From a checkpoint of a small mixture-of-experts model trained on Wikipedia: 8 layers.
Below are experts of layer 2 (counted from 0) of a mixture-of-experts language model. Rows are named router (the router's row for the expert), up (a neuron's input weights, with its number) and show model dimensions 128-191. Each number is 128 + 24 x the weight over its row's rms, rounded and kept within 0 to 255. Numbers have three digits each.
Before each expert's rows: a language model's description of what the expert responds to. This comes from a sample of Wikipedia text that the model never trained on.

# expert 10
Math and chemistry notation. Symbols and word pieces in LaTeX formulas, chemical SMILES and citations, such as minus signs, _{, co(efficients), et al.
router:064114141128115108139123155157130123107134143122136128123111135117157153130148117148091148122114141121168150123196118148091104132080080106113175150135095102125140119126108140144145122128115163
up0:110106107115089128090126127150118131123083082153145114179123098122104132092128142161108106128141110165139096133137129122116111161119135083152153094144143103105073131126144127140156105146120200
up1:177129133111128166119133132157167148163137081101114176177107108139087130132094165128137156135112169157156123093122137108112116139163144095156110163138143117140119142119106182094136136170143104
up2:120094128181121175144101140157127128136105125155112117130111092158100143154128141156137115118149125169100131112110114119122131165112131099121140083111151114138136118174125115136165157119148126
up3:135116087124159088126141094125137109131161128151141123143122126095165133102096094161106097123188081145107140140118129132142121130143122125174101180117119140158153169165118147121131147106092143
up4:147106114095120140125100089106109123110114124160133157125163125129116130117138137133093081155111129171140139106131169131084136138094141113146126139108107088129071148104147123148132155098150198
up5:128073098078154154139097156139101160137087153167132117117110121141084132130120092157116146122134124131123163152151076122112115145159118096100144153130076117162142136139094083148152142090150135
up6:155106101100074123153146114122123104113149104126131155133118153145167150115136159131150129163141101116150086112138114132150109118156143111144158146154155123148105111133146165156098110137175128
up7:139133129115121180092111135152098122140126092157126102124154143169119109109100172158156139091163105129141142111153161122115141093147123129108145144123117129126122145189141109095094144146095120
up8:154090088131115169170111096149176090127152109146117140150146127117138111131162140136156097170172167161118135099178116138117171185106126142152115108149089167160087125105123142145117158115084118
up9:136123134132147122139147110134157146118099128125147119149147119097119149114121134118147093097119133153111110121119159128180113177130120074124147139132153136118109125160097168171141145125147112
up10:131089126109135149153091150140100165091190105129127137116133109128177114064138104178126184102120106114133086137115139121100127143157111086164167121125141167147116089178093122118109108130106135
up11:120112114099132149071082137141091117141121122129067150157106123140134136107092156140150126154153180140102135103139118119085118096103122106076131083155108155123145125131118134153113118092091132
up12:121086099128141090132113129093125133122162142125152120137120138111141170122127113160148103128148099148117130136135121134158099169139120180163151110138104115146122150113069092103149189102098090
up13:140133140128120115118102147140107112135104115124171168122174103161143142133120122117099135097124125133101115124121180114123092121165150101131136136157113130133112144113108112062079151131144153
up14:153117145131088106069137163128101151167106126175144124168142116166139117111127132095106161143152095114129128167120137120121155110101150150134121132135131178135112097149142139149114139110141152
up15:149126165163114134129097099117121160133137107127114109110076092158103085165076164115137161173138137161086140156115117103102081144135085111083126103120125108131087159148136138163092115171096124
up16:146118107138157136137130114109109148099165141110099153145126160121159140119171108181122122136160128129152124125150144131121138139132089129137120120127131130158068136102142118125129160132149146
up17:112086137109118135101127144130075116107157100168138173162120106133130146140107086133119119143155156096121109132128159096151058155134160107113157137133105084096094158133126068143170152072144184
up18:110099121142139103132111120167149129131137108154120101147138085156103108138083110166148101125117164135111162110148107100086136121114088164107163148134098159094132142153106144156153145123141103
up19:155095113182139117134132149140120136087162084126137124145141089162140131098075132137135128142137138146110124145121164108146123111083142114159120142143089136106109140128123153152125123140119160
up20:107127115155118145107155116090147153133119098142106119126111137121143128156093141129170146152106152149095134173088153113151116131163132120153095133116129134115140165162125101120155127105099111
up21:125124139127126125132137138119126143101088129124153113111102086140137122142123116148040157121127155140105164145130165121128153130104130119097158158174048134165127117119139083096102134100158138
up22:161068127132087099099159137130120157151161106136159128139150120140114123122147171114136140188185140164087072098121135121118118171144169126131149135129132112136141141150155081123142129109106133
up23:130117134123095146146125147109128103097140149151093149137133107089149152118093155172109081112130123156139111125117093118131105169139129149145147148130089144130105119102119095095147136125165123
up24:123129135141116153032138121157092182141150116116112136120110142091132147121132141136106089085157152166133108117160095120107137155149138091111162098150117083073155159113122093143125085128137164
up25:135101143139136105134142147127129146133125131145125191136145173135120103171148142099103117146138126148139098099106129108114088164124146095141124092134189095122108172126148110130182166141185184
up26:125084154139101153087129111114141155099088115164131149147127089143123093135151119159091133121173098125131133170087148099134102171158145136150130133135142133117121129159128114116103092185168147
up27:153135135133150195094117136132131141169105106140152117153092092116088136159112137135127119123101120154113129099127126073133086125141160122122119163164092165129145172145129145131110110140141155
up28:148103138137118134134123145165117129109130146121144127154131104127123134165131087108145168129133196161151154125161129134109157130100119165099149140152098123153113114099137113152107137132148118
up29:138117119150134157165128130130161158100118114115128164176105091105092168166120140105096143125146127156173118087131161101120118141074100115102136091169159108089082198119152128108130065125129165
up30:134163127131137111136145137148079131090090147138115104142130136123129136153136142136136107145102115131152176141120137143130119124149115117111141093122122132134116183062070153120164151141123113
up31:142151118141135110132125134114178137150125112122125114152123111143105132105152165107142069157156149144146078152097172107121132114138136124146137141105136135161117155132098125114148119156137123
up32:160144152102143125110087120132165123151121125128120130146102086114175134136141126135137146111153162125129140144107132115136126158157138139121166121122149167157155118108141203144137144125158122
up33:089115145109085186140147103124111150112087118134115146123099138072090130088153132124111123150165143139111147168160126109127135115125149178127153112176109087131120126140149130089159137141131178
up34:114149051109109139155132124158114141145154106116131088118098114119118111123147145128112160122122115134095161096137123112167120150122164086144132147117115116087113123188114133132146136136115114
up35:192128125142135074137124111160132149119140125130104133125139127137168093093155115193105140094097097109191169140114147103110170134135119139118167128113103103113092129125100146116099122163112111
up36:147130144125105096133151106120136068132137149127109130110167137153128128103147111128095085129124118121119139107096121118170161136123106158168139168176119123151122142136135150165129124127110113
up37:184164139120139133141137138092120149123163115172118124123143133096078144138144135144103126117090123100100134078115129112118099127171130101123151094170143062134077141111145127136107136127134128
up38:120159112131085138082127116120106113129149106124152121175098120128137111130162143157172131116124108143126114176128164105134132130186166142112130104142116134128106128127172137105108135142137105
up39:156131106129097137150120174141086175110056135150123139127144102132117122145098163120111125142121126128143136120125117090118109124103146112172118144123113106143135117150116081101179134103089174
up40:135135115082139098107076101161153119084118141162084129149140110102109140173146122137116118120134137153125164141158114110149107156154152120085171127141131144146124167133144142104139110125134139
up41:137132113135162151161080104086110119076158135110109124098132108155121091142124171134108128141103151125123123143156103116165144115133075131117107133145088165121153126142105147123159132068096182
up42:151109087096192133111112161134128130073098125095112135115119125170121100130100066110124133122117127122173120084121119107125151166102138114084138140108124126128119156131142120127117073127120128
up43:142116112117127121164114082152131111104144109102132130145120139127111115145147087136116093092132111155141166157144095129150152164094123121120175183126127124124085161143139144128164158149134137
up44:124100174181077131123114088141137157095120102127094127152129136140126152116125090162133142127140153148127104155151183091097138172086141132133180146105127142129099146140151116122128095120141115
up45:114157134120152135147150138141096127105118110112084118145129097141114144131127158175087091136093131128113063149156099123118136134157126110148103113151090083118165126120135141121117158114158102
up46:139148131138127125126149119114117133172111137110125123130127099115150111157141082137094115158128127149111129122099121103133118144112133160169105140115152158156160144128145132183158096120152157
up47:129094135105121125137136121104172069074120083169157126138179126167158103125129150089122148166126115131159147142162142123112089132166115170104130117135115105159096160134163117130152140145157159
up48:144153152105135136158176149137108147123125124126044102183153125103118152114123112106135133164165115108139154157110087122161142152114151162157139148136063128125110141097095144170147171123105181
up49:147178113131122160152123084117129164152124139107123123136125132169104138163138099123125091109141160098139122115155127112134128138155150105116115125116082172106136159111073089105140153101113123
up50:132155155132130095135118143161130138110154114157132086101092123147134148157155074126098123130119138139132128102131126112133079179120150129130107155075133120153104167152137154117160114181140100
up51:119160139114101119102115138156141099127111104094126119187167127125077127114109126149117104131111167157135112124143158109073114155132132139152146130141121098145110155120152111143125182139109144
up52:135141112140100088105132117132124111137111122153065098147108145094139152150102131123099091145150103165151154144143115121182147152131157132103147102113140120126119164104135150046104100162189135
up53:125171142159140171143128126090091093102073147109125157184156152131137128124158110121110169106126177128110154121149115099114108143102067114109101168159141143138149186156099149102131109146147159
up54:117081118112104131098098114109177133118145137152099138188117117122107110153149143135102112169146144119088110165182107104118132145146104170092088134157110092124091113097088120123130173126147155
up55:122116111121111136096118171104090135122063116158080107165127156160105135135096127126122109101132121166114159117143124079107151162113083158140128073151106139139123130175127128143152114090163144
up56:087118103108084123108144119136152149097125137113126160140154138131109107115136144137112118087104162116114160118158140113119195100085096133124137176116106134110095102101094119084104096114170131
up57:145143126113118125101129111171124117098140125107108134131124125115108102108150133142135148108143151134087122124161153122134112123138220096126111146173131101169120126098157095127172164125121156
up58:172135112150113091151115098139162101122122116160124107142100129122106143146118082135123117139114173118125138136143123126128147133148153124153178126095102150138126122096090166146099123083122128
up59:126089128086141108067136149148151157135079129086119111181169098125126137147115095153111132164154146149127096137140151112154157128119101086097131160122119165115136174104090165152115122135146150
up60:116132133077101137188130104136122125149175116126152113155133161143136131083096160083131095143177127143130089162104117104109136099168148138115131160117094114113130104127108140139112122073112152
up61:129121154114152151166098142101142130123124148139091156156116150156134129149146148166118079150139130123126058073129154146156103113136116141098152177153125172104128138149142130136160169122077131
up62:177146092116136115139127109136154135122142133157099118147162099171102098153125101143158141132140161138083117138153133096169130137149155090120131151112158076103141115147108157088135105106111131
up63:155118097131104161114148116078133118141140089119134154136151114126156120107087109082128122141114110114120136170121100118153089160167120199115148121124165157141098126108120129144130129158086132
up64:172096090102145129135104104133107104129089134156119123143118122129110134110123133103141124129166132141135118142106133114173140115117090125099154088113140181175137130094166110088120121110159123
up65:128141121122153132130118133176135156150154094127123138104127096124146157112115129138139159116118144138108149138089119100083143142134121123116122151137118150159095138110150115133112139143146169
up66:117110133146147153105095156073140107164181145117149159124132153129112096142162134158112093143150101147079100124134102112128128119125174166154140096127138107178119135126160126100137151124114156
up67:168127165112153116174120135121117130120140101082117162118147132119116113076139093150130144170153142126071117141115102121085111149129133131156152161127132119112128131155153126134128104190105124
up68:141109102149135121111107155139106088122089103127148125158117123160081142125179088133166104174165058144128163138120132102153171149087106111148143122171106126163125172161122112137122130106140176
up69:132124130131106130101126057137128128095148137127161182102101117120161113076171125154105154119111150152113128144104161128102137118149131164123167130126152100113108126152115118143135106124165108
up70:151127135118122117079127129168126122124121106144144130134138125111130133144170159162161146119113129108104125123132138096105129121108131119157146144132109138136127147146146107131129129074121118
up71:167100142153110119120118136114137094100129127144105130127142149073149143118140140146124169136169112103106155131147082115102142161121138159124127146116137127151097135098112110114138129161115121
up72:127076121199116128142155111124112106174102153122164152157133131116081119131118148091138131144136109135135159132106092142139181149113095114154162134121064116163125166179135126132114136122133118
up73:116114154119111116140137062125155123183144099139109127127140114126154113123128133108115137127128140148111130142101121114118107120118130139107120161141111140142097130148161132113139134079078131
up74:165130144167131098095091120121138144123106125107122142099128122153114154145087103136088172100123134131147154165138154121121145141097177108136131122116078127121101184145168125148121153171081111
up75:154159122135119117091155126122109144159095106148138118121187129132157115105156174121154150141130119157158089146125109138124136118129137124158122170154135136110099128116118104098136134140055145
up76:138104183144140107092121137138125124101143139114091133146168146157111115163152109118157139183121133158145101134112146117132119145141104119124177157146119118129088156125106164141130081116167139
up77:126127106104127120141159138149144176148141086114094111134142120133157108107179160135117113158132088150103082125092137122138118108154139092159156161095113135126122128110117119125095090171129109
up78:142142131057148146111113082075139161135171106149136143105104084121155165119136122163117148107158147118115107119150105125139120135119100132180159194135182096150114137160151124109118167099126138
up79:114129115106102157140150134142128096137072161117111141129120111135088158121133032134136119089139122138140120081125162108091120159154103116129131048122090117115117152106129129160125139104126114
up80:122115141121118156140116138121129120084121145110136115161127122145153125159152110143151119149154158149131091134141144105144167149145147146136159131101099130188084150131101147166121144151156135
up81:134120135133131100128068135121141087088114130121117158169152117126096148132157142138131136196140101129133121096112133116106143138120114131105130118123142125151094135155113153123089151125120169
up82:139179135137159129103138139132132149161124127117116153137120126158132095099140139146098164126130143162150145140134153097131103137176149130136166132130129136130113107136073160118124104157142115
up83:113122157087135101078123141153148102126128154146130165158104136130138129094119139151123134084156128151161163149138126122112128137166110111145165157128108128158139164198091123170117129169162158
up84:145136134115122080092107123087093130104087140161079110109107127150116131138141153132112120105130159193113129147140134116133135114124118123139135085092082126153096131143128155128125093111119113
up85:134127122105167149113110139149128111086125137115100135150157139133095153160114162116108163125169158148114124119133141088116157177131131098134112139171122125156136140130108130155165096114178082
up86:126130123115108088128165118105171125105127113119096145136166127117124149090122165158082162115130142144074140149153129129137153168131126133154135142132135051139094100180134165172126134151157127
up87:124106168131112123158140121118139110084201147165148165154154102163088127119126120113133149094131124106128109142092143127148119096099113090127122145148144102161101139102141105144137130133135146
up88:114124121125153132087110141118105161133126078114125157121110104170109149095124105168129129195150114150136159153127114140127095125141108108108153172147122102129138156130098114168114113142132130
up89:135131128105149113125096115123108135070093147123136125130166095155128136094163175116130085122128098147195136109093164115123128155128107118116132147172160149121112142157090136081169154105095143
up90:140122125075099158113103156150122113092122092111086148122100154111106110153137182151143175154100099139159147137098101118137126129128098130150159178086128098144098158155141111120144095162108145
up91:167165153155155144125110159143156113132147121127088109107127111126114084124153134130115142101135130161131166173112113112104140146123130148175127161114117144148111126150116152172150116185142142
up92:136119116096109132106094133129146118183125152163160146134075143117115173155128150154137140133136111171141126068107139118136145152152159096152124145121096175140108135127112125152168154167113141
up93:131086140150146115101137134092139179108148100137120102146157144164109149132123093137107126141147121141083109079128143119148121185093177140158160126172142099122128144132154127147144131111086146
up94:106114125155128142132165120159148146161152129114158139182121167093138102104137156153137148102160130119119118149132168097158161118139137117126118130127104117132093130126129101112119150145111148
up95:132140148138085164130108135159130133191163092119111109105118137172169132147090111162137139143117134134127091126128137135163148123148114092105162112090117143108117165101114121098164154114110141
up96:127123091135153163109102128091135159126130140111127130147118146140119113123132166118147115183133168109113110148145148136143089152116138138124140139126146161159139135148084156096157183121145134
up97:147116134131110126142104087100165124086158127155121153120133098154135133148150131137101143126098148136116124079165125131136144178103121122143144116185165118159108148140152080106163147076141139
up98:128101156164105121130136132196121092097136123111118095139135106159121116160151083138110136141136131109100127113144115118107143124107154104126143173122104151151119114096073155145090106137102112